From a checkpoint of a small mixture-of-experts model trained on Wikipedia.
Training: a variant of SOAP for the experts, 783M tokens, 5977 steps.
Below are experts of layer 6 (counted from 0) of a mixture-of-experts language model. Rows are named router (the router's row for the expert) and show model dimensions 0-255. Each number is 128 + 24 x the weight over its row's rms, rounded and kept within 0 to 255.
After each expert's rows: "comes after" lists some tokens at least twice as common just before its tokens as in all text. This comes from a sample of Wikipedia text that the model never trained on. Tokens count by the router's weight.

# expert 86
router [177 158 114  94 118 107 149 136 158 188 162 113 129 144 167 110  98  82  99 171 117 172 150 104 165 122 112  81 108 156 151 131 150 131  99 120 124 104 145 112 132  94  78 105 109 140  99 106 102 147 130 149 102 137 142 170 175 137 124 148 125 103 131 139 159 123  81 116 152 131 145 144 169 115 134 135 135 143 128 185 170 148 108 151  99 159 152 129 124 129 118 115 129 117 127 109 122 137 110 111 167 137 152 127 108 112 122 108 156 115  62 136 160 115 119 181 115 138 117 122 143 150 150 108 132 138 104 128 144  89 110 149 104  91 139  93 136 128 158 108  68  80 115 118 135  98 127 143 134 107 152 153 145 108 127 145 129 156 122 177 138 137 113 110 116 177 127 125 104  97 116 101 134 115 144  90 158 123 158 141 106 123 147 107 165 127 119 139 139 117 114 126 167 125 136 141 156 116 106 127 125 127 139 119 137 129 169 145 120  91 144 148  64 118  86 110 120  79 135 127  99 137 138 136 140 144 142 130 133 101 137 139 115  65 147 123 109 124 115 148 118  59 153 136 138 150 152 124 130 148  89 107 119  94 171  98]
comes after: "the ", "The ", "s ", "'", "National ", "New "

# expert 237
router [184 156 104 131 124 107 130 108  77  92 124 144 131 151 140 137  64 116 144 138 172 185 183 117 138 103 133 109 114 103 119 116 151 132 106 115 107  84 129 126 120 120 126 137 141 143 127 140  83 122 100 166 121 158 125 134 178 146  99 116 144 100  98  50 107 132 106 125 146 133 145 153 139 112  96 113 130 126 130 101 152 172 119 140 128 112 121 167 110 111 132 120 127  91 111 166 112  87 125  68 126 181 139 153 139 118 131 130 116  84 102 110 139 146  97 153  92 144 169 157 141 141 142 113 100 133 107 155 137 139 104 126 152 173 120 128 169 116  99 139 107 105 169 139 118  89 137 125 119 150 135 150 146 112 199 153 112 144 137 127 144 139 125 131 146 126  84 183  99 126 136 139 161  98 154 112 156  99 171 121 126 123 151 125 163 129 112 136 136 122 130  82 150 151  83  99 139 107 155 109 113 160 154  92 136 135 168 128 142 136 137 176 105 108 151 118 133  84 133 139  99 109 150 110 120 136 148 140 130 124 133 156 124 114 135 121 105 113 111  97 136  91 164 119 102 141 135 106  95 130 147 100 104 102 146 122]
comes after: "and ", "to ", "a ", "of ", "s ", "for "

# expert 194
router [137 162  97 101  75 133 141 152 112 162 154 124 122 147 159  96 123 114 112 178 171 138 181 142 144 175  97 123 143 109 166 158 141 132 108  76 124 120 153 113  99  86  99 145 131 131 127 123  84 164 124 150 129 114 125 169 175 126 153 134 133 103 128  82 155 147  67 125 164 122 181 138 180 117 114 136 156 142 134 163  86 178 104 130 115 116 146 149  90 123 106 105 125 105 136 138 140 113 117 107 141 143 133 106 104 111 127 135 132 147 111 144 150 111 104 176  89 160 123 145 125 132 161 111 117 139 117 116 139 133 103 157 127 113 132 137 185 138 110 111  99 128 154 142 104  83 123 140 131 113 168  85 133 119 135 142 124 147 160 146 113 126 141 136 132 131 118 156 109  73 139 119 122 116 154 133 110 100 111 115  87  97 156  78 158  98  94 120 112 107 140 122 156 130 106 118 168 113 112 128  92 139 122 124 120 111 128  89 104  69 143 197 102 110 111 114 143 105 127 110  78 156 161 151 130 162 138 123 117 136 156 125 125  95 118 112 125 123 137 119 134  93 143 127 131 117 152 156 126 103 138 116  81 134 119  99]
comes after: ".", "==", "===", ").", "|", ".\""

# expert 189
router [145 164  96 104 100 133 159 139 120 188 181 115  87 174 182  90 104  93 109 181 150 136 166 101 166 143 158  94 118 149 167 129 132 141 109 111 111  83 140 113 107 121 123 121 101 122 121 117 109 112 120 154 144 171 129 138 141 174 127 105 118 134 142 100 100 124  85 126 141 164 138 150 162 119 153 136 122 141 105 136 143 176  95 148 114 170 108 146  89 151 132 148 121  90 145 112 111 100  98 105 116 131 130 152 123 110 147 110 148 115 117 109 128 143 103 177 117 126  97 153 122 173 161 116 103 120 115 115 151 132 124 155 131 164 113 128 186 122  97 148  54 132 132 151 111  94 133 145 142 121 126 107 146 115 137 157  72 152 123 124 140 138 140 151 119 118  83 169 117 108 115 116 143  90 142  98 161 104 155 121  95 102 104  95 140 134 122 158 126  75 143  89 156 152 138 123 162 106 145  92 117 116 135 100 174 128 136 141 144 101 144 147 134 105 130  98 115 121 152 136 127 132 156 135  99 112 153 135 120 110 128 151 143  81 135 110 108 167 100 128 115 109 139 125 108 158 125 141 127 138 132  88  88 131 124 109]
comes after: " ", "0 ", ") ", "1 ", "2 ", "3 "

# expert 69
router [146 112 113  98 131 155 175 134 120 144 132 142 127 114 159 139 111  94 117 153 176 191 154 107 149 163  85 137 126 156 141 138 134 143 117  84 108 127 145 112 106 124 131 131 147 109  31 111  81 160 119 139 129 124 151 161 210 147 131  94 122 115 126  78 117 161 101 133 136 122 123 153 121 119 139 131 125 128 109 147 158 123  97 110  99 148 148 142 108 137 132 135 122 109 151 158 161 136 133 133 122 125 129 140 122 132 121 111 109  88 114 139 108 132 103 145 143 139 105 146 123 161 166 112 115 131 123 134 166 120 128 118 103 118 127 114 197 135 105 138  54 117 143 136 124  49 137 133 148 153 144 124 150 135 137 140 105 141 114 154 117 151 143  90 129 195  97 156 126 154 116 149  91 119 140 130 100 126 159 150 130 113 169 127 167 131 125 182 152 110 131 124 115 134  93 114 167 119 143 131 108 110 151 129 107 125 125 128 131  95 137 158 104 147 135 125 111 105 153 125  98 147 140 119 141 133 120 116 136 126 133 126 108  53  96  72  86 128 127 113 124  95 123  98 111 144 105 132 112 127 123  77  79 122 124 122]
comes after: "(", "in ", ", ", "–", "In ", "201"

# expert 155
router [152 150 144 119  98 124 136 126 110 180 185 117  75 165 149  95  76  80 102 183 142 135 157 103 208 152 128  89 102 159 180 145 127 134  91  97  84  89 134 119 116 130 126 110  97 129 118 152 120 116 119 160 145 177 142 164 139 176 106 108 104 123 152  92 114 141  97 148 140 144 143 145 143 128 149 138 137 142 124 141 162 176 111 145 123 159 112 144  82 156 120 150 123  90 139 125 117 123 110  89 109 156 144 129 140 117 159 113 154 119 133 108 131 139  97 174 109 137 103 135 124 174 134 116 102  97 118 125 156 126 111 172 132 163 121 112 206 154  96 153  80 134 144 150 131  85 149 123 129 118 133 132 158  98 151 142  93 154 122 123 138 130 141 152 133 128  92 159 126  97 104 121 145 113 138 106 145  94 132 103  98 111 101  76 136 116 119 144 129 115 146  83 129 139 137 116 151 116 150 104 113 133 139 103 154 129 130 146 138 104 132 150 141 125 119 105 127  80 155 123 122 126 141 119 125 121 141 120 114 133 112 139 130  83 127 114 106 159 119 114 133 104 139 115 123 161 137 108 121 134 125 101  66 144 152 107]
comes after: " ", "0 ", ") ", "1 ", "% ", "2 "

# expert 162
router [128 134 102 110 132 145 158 152 126 127 132 131 127 125 147 128 110  70 139 170 169 176 139 127 149 154  74 140 148 175 132 141 132 134 106  80 121 124 165 130 114 119 120 111 142 117  75 124 102 150  91 118 132 117 136 146 167 168 131 100 125  96 105  93 129 146 105 141 136 109 116 133 117 125 141 138 117 120 114 118 150 132  85 142 102 167 104 134 105 136 131 135 166 114 142 131 139 126 116 132 137 130 140 153 122 121 141 115 137 141 119 139 119 121 118 150 130 137 135 155 135 182 195 147 118 131 123 145 168 130 124 123  83 135 130  90 210 160 116 125  48 113 105 149 145  96 135 138 142 133 131 122 134 121 123 137 102 133 108 177 105 148 148  76 147 161  91 142 112 145 134 110 119 129 144 123 107 117 151 139 118 137 164 126 199 117 125 170 141  89 151 138  99 131  86 118 130 107 157 128 126 111 170 112 121 146 131 158 136 102 143 165  94 137 145 101 111 109 160 131  68 134 152 139 156 107 102 136 138 144 174 140 126  66 119  99 106 127 157 111 120  88 116 105 131 165 119 152 110 141 122  73  75 127 135  95]
comes after: "(", "in ", ", ", "–", "In ", "| "

# expert 2
router [149 171 116 107 112 107 141 127 132 147 149 126 121 164 195 123 122 104 131 142 148 161 172 124 163 127 125  84  80 158 125 134 152 112 109  87 101  89 139 117 110  98 104 123 122 139 119  89  74 113 107 181  83 146 148 154 177 143 132 118 127 101 113  95 183 152 121  96 147 138 138 169 141 102 125 147 132 113 120 139 146 153 110 137  89 170 124 106  93 145 122 144 127 107 109 120 101 109 126 126 151 136 140 105  99 124 111 126 151 104 107 146 180 154  80 173  87 167 153 140  89 115 148 128 125 135 126 183 152 127 116 145 124 122 153  95 138 148 115 166  82 120 137 118 122 105 145 119 127 134 148 121 143 129 143 144 150 133 113 132 121 129 147  82 105 152 104 153 137 135 137  91 108 113 152 108 179 116 196  99  81 109 139  59 145 126 130 100 121 126 101 110 150 157  99 149 152  76 138 142 104 141 123 129 132 142 126 148  84 100 148 183 111 121 145 121 110 103 108 145 103 108 149 100 138 120 105 135 131 110 164 143 147  96 158 110 110 135 132 149 135 127 135 132 124 147 126 148 130 131  90 111  95 129 141 116]
comes after: "the ", "The ", "′", "described ", "an ", "—"

# expert 88
router [163 169 156 122 111 128 111 145 141 155 120 157 119 149 163 141 103 108 148 142 149 169 140 117 134 146 112 145 106 118 135 159 181 127  98 161 105  98 150  88  92 118 145  86 119 110 131 116 110 136 108 136 108 107 122 124 168 106  78 129 150  97 132 108 161 137 128  88 145 106 144 129 160 123 128 117 121 142 110 135 146 171  90 140  82 148 115 118  90 132 123 121 150 130 153 157 113 136 120  91 120 136 151  96 113 117 128 121 130 134  88 175 116 113  82 185  92 158 145 130 130 132 140 103  87 135 122 106 105 118 136 136 158  99 152 129 168 137 133 155  78 112 109 141 173  81 154 159 144 104 146 121 193 143 155 188 106 146 147 178 133 125 148  88 138 130  88 156 147  98 154 119 132 113 144 100 120 106 112 116 132  92 170 133 129 136 117 107 131 130 105 117 158 138 104 135 153 117 127 121 110  96 166 107 140 139 145 135 117 105  69 123  93 118 115 113 130  95 172 106  96 156 139 114 140 135 133 141 140 137 126 148 145  58 171 106  91 153 136 163 125  94 115 140 144 146 133 137 140 146 107  99  89  92 118 129]
comes after: "\n", "|", "- ", "\n\n", "==", "List "

# expert 176
router [155 153 166  79 120 122 131 136 121 155 176 103 127 154 139 120 117 113 145 156 147 152 151 148 189 138 142  98 103 166 139 122 187 151  99 135  99 158 148 124  99 113 134 111 135 125 103  88  96 136  98 170 182 113 183 145 164 152 135 118 138  94 156  61 120 165  60 114 150 146 129 140 138 130 112 151 130 118 121 123 142 128 112 121  95 136 127 128  89 123 134 112 156 106 133 127 127 152 113  83 130 167 141 126 137  88 155 154 132 118  93 111 175 133  85 158 119 157 168 120 148 136 142 113 109 114 110 117 146  98 107 160 141 128 104 140 158 162 154 133  91  80 128 121 141 130 132 115 110  99 131  85 138  94 152 137  96 142 117 138 137 159 144 134  95 136 109 145 128 124 120 105 105 133 163  96 133 104 107 122 117 103 105  93 170 118 114 128 128  77 125 134 173 139  92 116 139 144 148 135 107 137 170 143 158 109 127 133 137 147 134 177 108 120  94 109 113  86 111 107  68 110 145 150 133 111 142 115  94 109 123 169 126 103 132  88 110 145 126 105 130 122 133  94 136 161 158 142 138 132 156 105  99 126 145 103]
comes after: "1", ",", "3", "2", "4", "6"

# expert 25
router [131 160 135 120  88 131 139 143 112 133 156 117 110 158 166 105 114 113 121 172 188 152 188 136 151 163  75 114 151 108 156 140 132 125  87  86 128 118 137 117  95  92  93 129 107 151 128 119  86 132 135 155 121 126 175 158 181 138 109 110 121 110 136  77 124 131  68 148 167 110 171 140 149 117 127 134 154 158 129 156 108 168 121 134 128 117 129 136 113 139 117 157 120  83 136 170 104 108 101 108 156 133 140 129 142 101 135 110 136 120 105 117 159 107 130 154  99 136 134 146 142 149 196 110  96 126 119 127 137 128 107 135 107 129 120 151 194 123 116  99 119 135 150 156 135  79 118 139 120 123 174  91 125 116 137 138 126 135 152 152 116 134 133 136 157 131 118 162 114  78 143 112 117 112 147 149 127  91 110 102  99 106 159  64 157  87 113 108 130 117 159 107 162 131 102 126 157 124 116 137  88 114 127  97 126 121 144 103  96  91 103 177  91 134  93 117 101  99 130 122  73 170 150 140 119 139 115 111 140 130 150 120 133 121 162  89 128 125 141 110 114 109 137 126 130  97 153 155 142 127 125 102  83 136 135 114]
comes after: ".", "==", "===", ").", ".\"", "===="

# expert 174
router [163 122 126 130 107 151 162 171 107 149 112 114 125 143 146 149 109 113 151 166 139 174 131  95 144 128 146  88 107 158 134 146 134 163 113 115 114 108 149  88 111  97 142  77 131 129 111 159 100 111 135 147 152 142 145 154 181 119 115 117 132 113 117 115 142 176 108 108 149 105 142 145 148 147 107 108 169 147 107 116 142 154  89 133  70 167  89  92  78 143 158 134 114 138 163 145 110 161 129 107 122 137 143 128 160  96 129 156 140 136 103 135 135 164 100 189 105 126 171 141 127 123 127  80 111 109 129 119  96 123 118 153 145 148 149 135 189 137 110 110  79 132 142 139 147  89 138 121 157 115 162 126 181 149 180 147 112 147 134 168 123 131 162 115  87 125 102 163 136 119 142 125 115  80 126 124 140 125 123 121 112 104 135 113 137 127 120 147 117 106 129 117 141 152 110 146 135 138 127 121 138 113 179 119 123 103 171 114 120  95 112 120 105 100  77 123 127  78 125 125  78 137 135  89 119 106 128 132 142 111 115 152 124  53 144  96  99 115 108 143 123  76 141 107 116 135 145 127 106 148 143  93  80 130 130 119]
comes after: "- ", "\n", " ", "\n\n", "==", "="

# expert 204
router [145 122 109 115 143 117 137 146 141 141 127 139 125 178 196 126  89 103 132 160 128 185 160  99 151 171  86  95 147 125 140 149 154  99  98 105 101 114 139 142 120 113  89 112 165 164  90 128 120 126 108 132  97 104 149 140 165 125 106 115 152 109 147  58 164 125 116 116 135 146 133 164 162 100 116 147 130 174 106 115 133 143 111 132  52 164 119 111 128 152 113 118 138 109 114 130 160 125 116 103 129 127 138 108 113  94 107  92 175 132  91 128 157 160 139 147  82 147 127 136 105 157 147 120 126 100 115 136 169 122 113 142 102 163 127 140 149 147  82 146  76 139 136 141 161 135 137 127 110 100 184 128 139 129 134 104 121 136 121 145 177 151 150 137 130 130 113 211 129 122 147  94 128  93 138 144 149 121 169 141  87 119 132  92 151 131 104 129 137 123 123 143 139 147  90 141 140 123 132 127 110 115 151 130 185 125 157 104 103 104 119 145 121 117 108 136 138 114 154  74  68 161 150 102 109 143 117 143 112 126 153 136 123  94 129 124  93 127 126 133 110  93 132 123 120 129 122 167 143 118 123 108 102  96 132 112]
comes after: "the ", "The ", "a ", "one ", ". ", "this "

# expert 64
router [145 153  96 127  99 135 142 147  99 140 146 134 136 135 129 132  98 101  86 156 152 171 151  97 136 135 140  94  87 126 125 101 191  98 104 131 118  59 131 106 114 130 141 123 126 102 120 114  95 137 126 171 131 165 126 122 171 146 103 121 155 111 127  85 142 134 107 123 143 121 135 176 151 128 128 129 145 130 140 134 157 161 124 145 125 165 130 122 107 116 153 114 149  75 115 141 122 108 112  59 103 138 135 145 102 124 135 129 139  94  94 125 135 137  77 169  89 144 151 139 162 139 163 131  98 160 109 128 145 111 108 135 129 159  90  89 134 122 142 121  95 114 153 138 143 109 120 139 116 124 150 144 167 118 162 133 159 148 160 166 137 101 137  70 103 143  84 177 109 142 123 146 143  99 169 141 156 121 156 105  89 135 140 113 149 154 120 155 120 116  80  91 143 151  90 165 132  96 133  79  90 127 135 113 136 126 144 124 113 130 120 171 106 104 139 122 135  69 138 134  69 147 138 157 117 171 143 123 141 101 118 169 131  82 158 108 105 132 151  99 122  92 137 134 112 139 113 128 119 147  98 107 114 113 126 121]
comes after: "a ", "the ", "s ", "-", "The ", "and "

# expert 244
router [128 172 154 104 128 113 164 156 151 174 137 149 109 121 136 147 118  75 145 164 168 184 138 139 141 143  96 100  85 146 153 168 150 126 107 140 117 114 135  72  97 131 131  73 114 122 118 132 109 145 116 130 107 109 114 138 139 105  88 103 173  76 117  91 163 125  97 105 144  97 145 167 159 116 116 146 117 144  87 146 149 149 104 149  82 125 123 105  61 140 142 116 161 140 158 155 133 134 122  92 137 157 135  83 131 149 131 180 114 153 119 133 120 138  77 188 111 138 141 125 119 138 142 107  78 140 127  98 166 109 133 148 143 162 148 104 167 136 127 138  92 128 122 137 141  64 128 147 125 122 150 129 150 142 200 142 103 145 124 146 137 129 122 116 140 116 136 142 115  99 137  91 122 122 119  63 135  88 152 106 122 110 152 127 139 119 118 125 137 103 127 116 160 142 122 142 159 126 145 117 131 131 144 110 159 119 136 143 123 141 120 123 109  96  93 105 143  89 151 110  90 108 134  99 124 108 110 168 105 148 121 122 147 104 161  85 103 135 150 153 118 116 134 136 155 120 122 136 139 134 115 105  91  97 138 106]
comes after: "\n", "|", "=", "Coordinates", "a", ")"

# expert 49
router [173 159 100 158 113 104 171 145 131 133 133 119 103 145 152 128 122 130 125 197 160 133 124 113 142 130  77  91 118 112 165 151 162 143 132 127 121  94 130 101  89 111  86 136 142 118 114 164 102 143 117 170 125 108 121 136 187 155  93 117 109 111 130  99 177 124 103  76 139 139 133 183 144  81 121 130 163  77 120 119  98 145 119 123  89 133 104 122 115 158 128 122 136 132 120 112 123 133 151 106  99 146 137 144 115 141 141 120 156 151  86 146 150 128 131 175  97 122 164 130 144 139 154 118  93 123 116 127 150 109 134 112 101 148 107 104 172 172 127 105 106 109 140 139 129  94 151 131 147 122 136 112 148  79 153 131 146 134 151 151 127 128 112  91 118 135  80 125 128 108 112 143 154  94 162 133 140 121 119 121  89 125 140 105 149 132 112 156 134  97 157 110 150 115  79 135 155 101 126 112 105  92 117 142 129 152 126 124 160 117 114 131 106 117  99 120 130  94 120  98 120 140 143 136 150 126 127 128 129 150 146 172 127  68 165 110  98 135 198 162 135 102 112 126 119 182 136 138 128 117 160  97  65 114 144  80]
comes after: "| ", "-", "===", "==", "New ", "League "

# expert 200
router [119 172 114 118  96 159 181 172 137 137 160 107 100 151 169 101  97  98 122 151 153 167 165 114 157 179  99 117 140 139 160 186 156 127 116  81  95  84 145 128 124 120 100 121 123 145 104 109  92 130  97 149 132 112  97 184 187 149 105  96 147 108 125 106 172 133  95  92 154 143 158 162 149  96 120 156 159 116 128 144 136 147 129 126  64 163 133  92 128 151 151 137 134 114 133 133 129 149 126 128 136 149 144 119 143 101 129 150 131 167 109 131 121 140 100 155  90 159 153 155 119 136 128 119 105 114 115 136 130 127 122 136 112 141 130 143 159 149 101 160  66 105 136 140 147 110 135 133 145 101 163  89 165 107 142 129 141 163 125 161 150 110 130 105 152 160 110 130 121 101 125 133 131  82 145 122 158 117 127 120 118 146 130  93 134 107 113 149 160 123 131 130 122 174 111 145 143  94 132 120  72 130 126 122 161 136 120 109 154  98 118 154 106 115  93  95  99 102 147 119 105 141 165 116 135 110 108 155 101 118 148 143 149  98 134 125  73 140 141 135  99  98 147 123 109 183 142 155 125 139 120 113  84 100 119 113]
comes after: "the ", "The ", "first ", "Supreme ", "200", "his "

# expert 96
router [140 168 121 143 121 114 161 167 128  91 163 102 114 163 175 120 126 126 149 157 164 156 128 112 149 119  99  84 112 118 152 151 147 136 141 116  82  89 148 116 102 109  93  82 153 129  84 142 112 154 112 146 111 115 113 133 173 153 135 115 133  97 125  98 147  90 107 137 136 105 132 138 192 107 132 131 165 117 120 142 142 141 121 148  72 142 121 148 111 124 159 137  79 110 103 157 142 148 131 101 148 156 150 132 137 111 148 137 133 136 111 123 135 116 106 163  89 118 150 130 142 130 166  98  93  98 112 158 155  92 114 143  88 156 121 109 198 155 110 157  94 131 149 110 124 133 172 104 152 127 131 111 139  86 159 158  82 158 125 133 124  98 105 101 166 142 122 116 106 108 141 141 127 106 143  99 145 142 137 104 108 113 117 123 137 133 116 114 106 102 157 115 149 157  97 135 133 103  91 133 100 113 142 113 170 107  99  92 133 131  87 147 106 128 100  98 104  94 123 118 121 126 168 118 169 144 127 137 133 131 111 144 149  51 131 111 101 126 156 152  96 108 118 161 140 187 134 134 121 111 123  98  89 148 115 116]
comes after: "| ", "United ", ": ", "(", "- ", "; "

# expert 28
router [136 147 120 114 100 101 133 154  99 149 133 137  87 155 164  96 126 122 123 168 146 205 135 101 146 143 149 122  89 147 160 128 137 136  92 121 116 114 141 110 102 102 109 101 136 138  96 121 100 134 109 131 129 133 129 120 184 195  93 149 135  97 105 111 143 170  98 128 129 118 128 146 132 123  91 128 140 143 139 118 123 151  88 134  72 122 141 123 105 138 134 137 114 127 150 158 108 107 109 125 134 163 140 130 109 105 114 110 175 150  93 119 147 134 104 158  98 141 138 115 154 145 150 131 109 122 122 136 136  66  91 148  83 132 138 163 138 136 115 106  65 124 140 130 130 101 143 142 133 155 166 140 146 114 180 131 137 127 113 146 137 117 146 101 120 181  85 175  98  85 122 133 147  81 149  94 143 118 115 113 102 137 113  92 169 141 119 130 120 114 118 126 150 141 110 114 160  87 118 138 120 121 163 109 144 126 172 141 144 127 125 163  63  98 117 120 108 104 130 155 108 154 134 104 152 110 140 161 153  92 139 170 102 101 174 131 104 147 158 128 116  59 153 129 119 127 135 144 103 128 135 111 118 135 164  93]
comes after: "the ", "a ", "his ", "s ", "The ", "an "

# expert 14
router [143 182 123 137 132 114 185 181 131 171 156  92 112 165 120 123 140 105 141 189 111 188 159 112 143 161 111  95 100 125 169 152 123 105 116 131 122 110 145 118 109  73  72  99 139 127 112 113  90 167 108 180  95 120 121 159 180 150 130 140 134  93 121 114 132 112  72  82 137 146 132 150 124  93 139 129 127 127 118 135 125 140 109 143 116 164 104 131 117 131 133 131 143 120 117 142 115 142 133 131 159 152 129 141 144 133 123  95 145 104  86 149 168 101 119 146 121 163 116 128 120 147 151 110 104 118 110 122 119  79 109 142  88 104 120 126 177 132 118 133 106 106 150 127 140 107 161 138 119 121 138 152 132 101 184 113 102 134 117 123 118 145 115 115 133 142 110 136  97  87 112 106 156  79 153  92 182 137 124 114 126 110 143 115 169 131 125 136 140 121 121 109 120 139 109 127 154  94 148 146 137 115 172 100 154 100 171 116 139 103 141 134 103 102 101 112 124  75 148 142 106 137 146 103 130 127 113 151 136 120 137 158 118  73 158 106  83 139 167 111 131  70 129 133 108 143 142 143 100 154 123 109  90 120 156 101]
comes after: "the ", "The ", "York ", "New ", "National ", "American "

# expert 137
router [139 152 105  98 109 136 140 178 134 176 130 132 119 165 212 120 110 117 147 146 137 131 131  82 131 147 145  80 126 135 139 133 160 141 111 123  96  94 146  97  85 129 126 103  73 123 107 120  86 119 106 145 122 148 117 121 150 132 124 128 166  97 118 130 147 156  99 143 156 162 149 142 142 136 139 163 161 135 102  87 145 186  98 134  94 145 132 135  97 137 167 136 136 112 129 154 141 164 119  65 125 130 120 136 143 126 168 135 131  93  91 140 121 135 134 172 110 151 157  99 153 146 152 129  87  90 108 106 150 109 156 149 116 136 120 115 155 133 126 104 102 106 139 130 145 104 149 159 149 116 148 132 174 137 166 167  89 144 112 162 154 157 138  92 134  97 118 129  96 113  92 108 129  93 142 107 158 131 139 138 110  96 135 129 155 126 101 146 135 104 112 121 131 144  97 140 130  84 146 106 111 115 138 163 117 137  97  83 114 110 134 145 113 119 104  96 115  77 134 105  68 145 150 133 155  87 145 141 122 136 130 165 117  86 153  93 127 111 158 143 163 122 122 137 111 157  97 116 143 108 127 121  89 141 160 107]
comes after: "a ", "is ", "=", "an ", "as ", "), "

# expert 106
router [135 164 127 110 112 122 136 158 146 149 129 133  92 151 149  73  95 109 160 194 121 126 122  87 175 185  94  72 118 138 161 146 140 157 130 115  69 105 149 122 120 100 134 124 139 103 113 112 108 144  85 136 117 156 113 150 177 148  88 126 125 118 120  98 168 153  90 133 163 120 158 136 145 120 115 133 144 117 117 132 160 166  87 132 104 111 112 116  74 134 151 131 136  99 110 178 121 139 112 106 113 170 147 162 116 142 148 136 172 109 132 133 117 146 113 150 114 131 110 143 157 183 168 103  72 101 114 144 119 100 144 148 131 128 148 112 152 121 140 136 110 105 114 150 127 102 131 127 133 114 126 133 141  96 140 124 100 188 120 142 138 133 144 134 116 173 125 150 109 123 138  98 127  90 138  84 144 153 173  92  99 131 125 103 163 112 122 183 140  95 126  90 137 126 119 111 141 100 134 118 109 139 141 111 137 141 128 109 132  87 123 164 121 123 139 115 129 107 102 121  99 148 124  99 100 130 106  94 103  92 129 145 147  65 166 142 146 125 132 113 156 116 141 135 114 151 112 107 130 156  95  83  92 117 149 125]
comes after: "\n", "=", " ", "\n\n", "2 ", "3 "

# expert 13
router [168 132 130  95  95 124 107 129 155 193 135 113 107 134 174 109  87 116 105 166 149 166 154 118 154 144 102  76 119 145 164 165 183 152  80 114 103  98 141 110 134  78 122 113 109 131  65 126 113 140 108 121 125 114 157 155 150 139  87 150 119  79 159 130 129 164 109 106 144 132 144 127 136 124 140 145 128 116 132 175 157 160  74 136  75 132 150 138 134 143 120 137 126 111 123 133 136 145 134  82 111 144 135 116 108 120 166 114 151 151 115 150 114 123 111 147 130 121 137 149 136 131 145 106 101 121 129 131 159 110 102 133 118 102 130 102 189 150 136 180  92  88 106 126 134 103 115 156 120 125 144 142 128 100 141 143 117 127 122 161 135 113 118 110 133 152 117 129 130  80 117 115 118 121 140 113 137 130 121 138 107 147 120 126 189 140 121 142 122 127 152 115 195 137 118 165 156 101 120 143 135 104 136 135 119 146 141 136 117  96 109 145  51 113 114 105 102  99 151 111  95 161 128 127 123 134 108 146 115 101 139 126 126  62 139 131  94 128 113 142 142  63 141 128 144 183 128 100 116 120 122 125  86 119 178 120]
comes after: "the ", "\"", "- ", "The ", ": ", "'"

# expert 232
router [153 162 146 118 146 128 185 123  84 139 158 158  99 145 161 116  81 102 145 139 148 163  96 140 157 134  72 101 122 168 133 128 169 137 123 111  94 112 166 129 108 114  97 135 136 118  84 130  69 137 103 140 139 115  84 106 148 153 118 149 107 126 108  95 120 156 113 126 143 139 131 170 130 113 127 136 134  69 144 135 146 119 111 155  80 105 148 150  96 158 151 131 151 114 177 123 160 145 122 122 130 119 136 115 147 130 115 121 111 104 113 127 138 136 101 143 120 153 131 170 155 166 143 141  79 138 129 136 145  93 106 162 131 126 135 130 191 135 149 143 112 123 127 140 145  98 133 150 138 143 139 119 126 120 194 127 116 127 158 163 108 133 107 111 133 143  97 173  99 117 107 131 126 148 136  88 128  97 153 135 111  89 172 114 136 122 106 154 156  74 128 121 137 123 115 114 144 108 173 107 110 139 116  77 141 135 143 114 118 105 119 174 103 101  87 109 140  90 132 132  81 136 146 118 115 163 151 110 120 103 151 149 158  61 139 104 104 140 109 144 120 100 159 130 148 175 134 127 112 126 121  78  98 102 139 124]
comes after: "of ", "in ", "–", "In ", "for ", "aged "

# expert 74
router [131 152 141 132  91 124 125 163 127 141 145 132  78 144 155 126 111  78 131 152 145 128 138 142 191 174 121 107 140 163 165 116 145 168 112 116  99 106 140 137  99  94 100 122 139 103  99 153 100 132 104 153 125 139 117 128 160 144 132 115 121 117 137  72 135 143 101 119 152 158 108 142 125 132 112 144 147 107 134 112 143 139  95 139  87 152 105 126 112 143 124 117 156  87 157 143 153 146 108 137 117 113 143 133 123 111 128  94 139 101 106 105 147 122 106 159 137 128 154 160 152 181 160 114 120 135 118 145 178 136  99 157 131 153 119 131 177 159 118 133  83 130 147 163 122  83 128 159 121 116 133 107 125  84 149 160  97 144 124 130 155 182 132 118 154 114 104 150 132 117 125 112 104 117 162  89 145 118 147  89 102 116 157  87 180 116 129 159 135  65 117 146 178 159  88 131 135 130 148 131 101 117 126 135 160 140 122 142 100  72 136 178 128 106 120 125 111 107 134  93 123  96 138 147 138 114 107 105 136 109 145 148 118  72 125  78  78 153 169 103 134 113 166 127 128 172 126 124 120 132 146  81 108 105 132 101]
comes after: "1", "0", "0 ", "3", "2", "1 "

# expert 52
router [137 165 146 115 134 103 174 133 100 124 137 129 101 128 152 103 125  93  92 153 169 157 162 102 207 190 138 102 104 150 144 140 169 108  94 133  59 123 121  94  97 128 105  96 132 138 111 140 125 131 112 145 122 120 172 153 164 134  93 110 145 114 146 109 110 162 106 129 164 153 134 126 138 130  90 145 165 140 109 101 155 176 138 146  92 132 145 101  87 122 137 141 135  83 128 163 148 158 133 112 162 112 151 144 124  94 130 104 117 102 103 118 135 161 110 186 130 107 140 153 129 143 154 138 113 120 129 143 170 113 102 155 146 144 126 133 207 155 145 139 116 106 116 127 141  77 140 111 100 132 128 125 137 129 146 171 100 140 141 104 134 115 132 131 128 126  97 130 128 123 102 133 146 126 172  86 145 114 145 139 119 115 139  97 137 148 115 124  83  83 146 152 159 145  87 135 120 122 117 106 111 106 115 115 147 140 132 125 101 123 112  99  82 120 100  97 143  92 115  83  88 116 147  96 124 107 135 101 141 115 163 151 120 113 148  86  94 121 153 114 120 123 168 146 142 164 153 125 122 150 131 115 126 112 108  93]
comes after: "1", " ", "2", "0", "3", "U"